Experts of a small language model: 128 experts in each of 4 layers.
Below are experts of layer 4 (counted from 0) of a mixture-of-experts language model. Rows are named gate (a neuron's input weights, with its number), up (a neuron's input weights, with its number), down (a neuron's output weights, with its number) and show model dimensions 0-223. Each number is 128 + 24 x the weight over its row's rms, rounded and kept within 0 to 255. Numbers have three digits each.
Before each expert's rows: a language model's description of what the expert responds to; "mostly gets" lists some tokens that are sent to it at least half of the time. This comes from a sample of Wikipedia text that the model never trained on.

# expert 61
What it handles: Digits in table cells and score lists, surnames like Taylor or Moore, and Latin genus-name endings like -us, -ula.
mostly gets: " Taylor", " Moore", " Gray", " Stewart", " Tol", " 93"
gate0:123137131095102146134125110124144121180115097097158154144143175109175095115147132104093065116130126158125107120143113157113151101126126159122107141129118133177143103139173124151120120127089164148142123094111125145168143169161108114130163138121146136142146132119081138136115105171148136114148116149100173104095140144154113151146083132152134144129114113195123135137087134138124109103128137113128083132149120139149153095089106145144150123103155068140129095151132188157178116083138124173119109182112124098113113150132102142133156124135145075092134155124106117139112131139121132147137105147080122100111150138152088145100139114183120155141114123096168130147102146151110144143128
up0:183141108121121141154153156120114118127130111166139126112131132137127087080141165143162110116094096137135104209134152119146142149177121138127164142116133098123119119144151136122121132102178128149165132101142143123096146144097109123131136131140128117146112112135140127122134150111148118133098068142132155173097133145118156133135104129092136098134127155128088118131163121133135121146131135101161148157150115139104158087154132136142136131122071156136174121162105113136184140107128175118185111068139119078129127128107113122108098084116136130108115164108150086120170136129154105106136125124119100120125149068127108136112136139064120133132077130133180107126102089169109171130108
down0:168170143117093107111111155130147101104128120187171138146144143167162101120120118114125136130119122132082131146155125123112136160115170100143128165119097161148129136119127090098104128143114162093101159120135154131111152102104147123096118119143117137101132140102151093179125141151090159152146127113158108114137143120134131104128082149159103138132114076143156098097154153123192091114134146163144173141143132158108157145133156077129148146148156144141130116168082140155144113111065148117104125137145083110134145139092115144119099084123093112068110183155144148102095109153113146120114116113137136120136145093119152103162121122141126115114151119131111198124123114143153117139137

# expert 2
What it handles: Cardinal numbers in digits or words, often the first digits of comma-grouped figures, dates or measurements, such as 3,500, six, twelve.
mostly gets: " six", " eight", " nine", " twelve", "Two", " seven"
gate0:138106118096169130128153144108158110117154156119153143136162158160141180121142112133104132138125131141107120142131165129137151154162100148100137133084165090120101120145145130140136112047135137104116116123128114119110137125159112135122090138182137078134113113166131147074114158088134157134130112166127186154111124124088119165106100132080142122171088111121129104174160106072123133088158138106105160151143142150126114141120142142128130109152149160089094150145152105121163143138135132117134150139096150121139160123156120136172107135168111106158142122144128122160074098155131146142143119171120107112109132129117147147140133115121195077107146129124119109112124123119163171100159
up0:150143166168115121163114155188131119106132118151095133165131152108151135129162127146136092105097152111135105150142148111131148112120121119135094115130187143113183103134119163145150140113158142155145128114161130148111118152136089116117119137183103164135155149153092121101137129114122125112115140114168130149117180115132132187141141172097154139104117111160172123152173152135090130142110135111124131124166092100117120123105096135107132163139138144160116129119104125170140105129153170142097082122118152170155116111139103144126084108085170146095112151165109125140140137114113175088105069106153089142124152103092108128173149138111123106132111142143176108155130125121147085125121
down0:131153130158130143129095134138131153120151122152156120099152091174139151144161120127143103118105130141140130110126186108145149136108157154092100138106142111093094131116105152121138202115141105106068083133103100110130132092128116170100129090127105110107103113138136086142154139150129122116150148145108113077090127159140156180085156092127142135119155103097110113147154085153145121124133095153125111123174161136098155146109145141177098121118188100114137144171153166127140111115144144127158106125153122133099139135116137127103126106094117112141133132149148083103124100090123116093140128150162125172114095094152122147111104123116136119112116151118128188094165143098130165140100

# expert 23
What it handles: Numerals standing as cells in pipe-delimited tables of race results, league standings and stats, plus stray byte pieces inside CJK characters.
mostly gets: " 9", " 8", " 13", " 19", " 4", " 33"
gate0:126088172104159136108133090138090118138156131136156134161127080129118101114137127112119133104151101096131154150153140111096139089104178116119114085119126132133130116132156124125167105135131123118093118090127147147126142144186109097144159129138124126153189141149112146140160143112197136165141111150115095136128093164120124129128097121147166123107140114167137151111102149163123159110154153125146159218113172094122112129099131131087142080108117159085122150151100105139128140089132117077187134135119160123171143116136094120117171138136107129176155114114139120126127134138170131143107124159128135120143128120074106109158139138173135122133131155104116171145130148111129138124118
up0:110121070119114105158101150133151155160133104106111130124170145109111134095158124150150146149148124155115114129112108152133143174138147166085126140123117129117094135127161080162126145128153105094112141155130160092113138156113141111136139122106186129119106126136128128150146142137143121122124106082155140141119127122093178162134097127155080148109078102148110106148138145076099152137144120108178150124099119096140085116122165155161169164104155123157154113112141113127144142110117096134099103105112165119135152149089110129169132158149143127131081122165175101142117123107143131159141097153076123142114089103120146185118105121153146136085083116142163132109146134131109177097141
down0:129128108079103123145125127076134123169126128138126134149146147148140146184139152133102133146130172098116119140118134121102171079137113147127123150104111161176157165111116143156131165090140140141118112131113079145102137147097114092132115100129109137153139119135063116092087130089104103105165169129141125132141157148150074130128105113103114085133159114158136118119143166095118132126164111138122161156142109111097142120077101137137120127144120108113139144130144168110085119111134086123152132113118156138138147105144094099103177066139097091150076125131121093124087116124103143138141148106131122129103155128096119130108165137130128117150178112124110138077164107178121123091154

# expert 58
What it handles: Adjective endings al, ic, tic, ical, ous completing words like paternal, electrical, diplomatic, plus whole adjectives like public, political, national.
mostly gets: " public", "tic", " political", " national", " social", "ological"
gate0:136129150120143124097135139160145162147124108125173132137115169143176108150161118127154105142128128094125125136132154084133148114120090117202142093142122103142123120140152156128131097126107129083082154105133131052127136128096140115120113156134091116154131094118124132112180103104088122114124114150096111098119148139146102125077143137182129155131116086138127161142144121150098097112104155132138118137089165117102133146179139138084154107145126120063117115142136146140135132121147115109124104127124162126125118078140106147101147144146115164103164145130121099123101107129120091121158122072139139094115119174112116148134132120111115132096148184155157172100121171121115074115152
up0:160123143112107136121125118131090131133136164145166084115127157100093104153121154142149137120117141170121179118152117107097165126109123149111102169109102103100117097149121102152137167072135139144142098166122165120069137119121099120127129115120125164102098151111111152135133143130152139105115142142130132123165119114153157122118133143096161118126115092118107137141152151066142116117151143178134126169132105120161145100133095134129101091119142111156127070106098090107136135147052124123151133113121108121132130133130119075108112146127111130104158131085137135166139094090103167087097106135140129116159113144132152140142137109129125147161108096117181133109090140143159141088052
down0:090112158111112145112155138152139165091101122094150132144169138118134141127160123151105158097104159129140119104125115124093171118174113134092117149128112094121126093126126171161160121080143111129132152151109112119121102127161130129166131145139148160157119087154143134154137131148137099112094127121151117146099102084133156101111083143059137127136125142111144124107151149102143167111095100134148090113115131103152172152101140137099096133162115092141155102128123138118110139095093145160135121117102111113119144076182113073154128082106130128093108140089155155124146163179106164122075094159128162131105090128122163124140142133131108123151101163130131115106097153162126154131127

# expert 28
What it handles: Hyphens joining compounds (all-male, real-estate), en dashes in score and year ranges, opening parentheses and quotes, prefixes un, multi, counter.
mostly gets: "—", " multi", " counter", " un"
gate0:106162126162143081115151125117130136115079127135154126131152133111134084127160134125120118163149145129079117139123151192115168084082115113131084154122131101102144100148116134136128113126139085155116140173160161139145148123134150162130125117121152161142119101123131187132148132126127150113143119168132146139117127100149114137104156121131119095125128172129100149093159140129116116141116131152165105140145127118108068155194135103130131102154178114123178181155140142127078117177151101147125101102087118114155125183110117160125129123106120098124107162147149165111145166106083139181126159120125102135133142100145150121103111129133132147130124131119176106138165107162111128168109
up0:177104110150139123128170155139103150130089179134150120114115154111149120140115102113148168155095130126095114151119158149123132097104166090122113141118124134111114100167084131125139141080116101118104109106161081093119087086136144177101110103119146125167132131106154163105148138132105110150139122156116118120133159131131107116165114097095146163146131119113088124140119072106129119136144079144142145144116103149118142110104130140173083150089162142092115184118118117151103148151110100100140118091119115161156153161108135133113143108118115138088106180131107138114132105145092114106139159142155099157106134118138118124104136136178172154191138163090115116153097131151133102124134
down0:105123146144091121109131169131074215108168112127135138115133121153134117141169098154161102123126169118101122176125115095120092119079128099097120111122094115143112142114142151164121149126122102161180143095132133127136091102148129133108125162155096191136137132129122132125071134146150146145137128117153085147094157083133108112135135168163109167131161131124103134108106105116091151087142155094103175126188137128149106149102089125113132120101158135118161141110127118157117120159132137148132087140152091116092106109121129127116137116134141128110117127084133082172125148157138105118131115125120103129176126157094112101122147114137127114118117093109156084088142117119147142110106

# expert 15
What it handles: Possessive 's and apostrophes, plus words in names of bodies and competitions, such as Farmers' Party, Olympic, International, Korea, World Cup.
mostly gets: " Olympic", " Their", " whose", " Korean", " International", " Hong"
gate0:148135137112121148106156152138071128104087104115126053165134137137144108138181126104117147143119135096126139112138108143110122130111132122115106168135092151106110129145110119131093076127134121145114101129178139137110177109069155149046097142094130125120119142119146122159133103119116142112106160147114169140148126118147154128093118137095102111094138163114138127118096091141148181120118140142114103122160168060122126093124153128163101201091147146127114157104158110098147100119129112126095112123169112111161110122124119107087097102140146125104141149133072138102124117134120126116121119133126132150110119145167186125162139119096116107142137137137173143125118125155156125119119
up0:155140123131111107137126137124078138144106107127116097157100118144108096151144113141129156158112126126116104146176151122115149148094123138118105112131081180160120113112105152128045121089132116089100101151115134168168147113075163079097109167094131100111122146120101129112128133152108155126125163105116157140132163111143136102112126110123105091102112146123138110123103124128135138116133103136128076141142154127134179081149156119128145177138109138140122135122176138120182091118172119118106121110150145137119116130145135110132126119139192124109118146151074135137131088110108084128163147143099147101087140150188160117132146119079134122126106070145142155164144126138109133121135
down0:123127109107133145095120134137155104130104106172150113103117156124137117108100159082123131099144133177119150090154130122145132105131086136160120108116134135140147093148123130119131160135147122106125088118108162106089074118087092101086124087136167127125124165109118141127157137121106156110182145112151122148114110118162132100111105144165140088091123121138122140095134147156167107131080136154128185121104121162184110100114180118111153077099092126116143154088153136135098091152125196144135156091107138102154148107114113147131096166110138141129150080106122137104130122100121134126098138164123130110098137149120117149160126132114147102086153090120099148111150134137157162102143

# expert 41
What it handles: Apostrophes in contractions and possessives (I'm, isn't, King's) and opening quotation marks, mostly in quoted speech or song titles.
mostly gets: "'", "’", " say", " talk", " Your", " \""
gate0:155110132110095136114127144142128184150134118122133092121153132116114137108142103114121114079153139098149114134150149095137115137111091149109118149129133154170140127099171152088150132109100070112131074143119081137146121091172142139174116145092188146141142128128140111127158104122153154119149161103099188140096134137086104114102118147109142144112105140187149112123115146105134126123109127127125133111167097118151131127103107104104143152154148159097101090131083159109133090126081122113122154128125126125113137166161121111110097104101104123084154159087149101147104074138152154137145114122123161115139120140141116133123119125120125085152145099107090130139064172141168092111132
up0:140135131113082137114116121123151163113138113134122075134096144125115104144113132123132142071110145121133137140092149128125131127139079185151120149116140141105139149133132135095091096123133071096154069128103123128110141089139093127169112151109158163154145145121121123168150140152127126106147165115126158132083147163125135126114125135115096113110118141159168118119115163126115130134070140139119151115123109081109138135148154113147119140146137126080135093123080141118155104140066103142119170134101113164185154188124121126101114129104095139087166139091142139125155092131174177105121139099148158131137115115142136109126129095131126115111129088103098114118070174122156101104116
down0:110112123132110138096137135081132124165132126129147103140082144137160105144145147132161103123161130135098163126114147122121112137159134188146068132119087149119093152110174110128064133143126156089107149150127169132126115106137102187156128107135133136160160134108104151125143124108160144099156149121151101109147128118089091113105143091115091136117127131117112153126138097163080152109104119140144160140131143181135100146093185113138142132131116184148125121116094130094117136124062106135093093119142147109143151169131133143106126120140105162111177133128123067106111147101104149113103147177135141126129155116136106124135153118111114126135120096124077104108082132124152111090109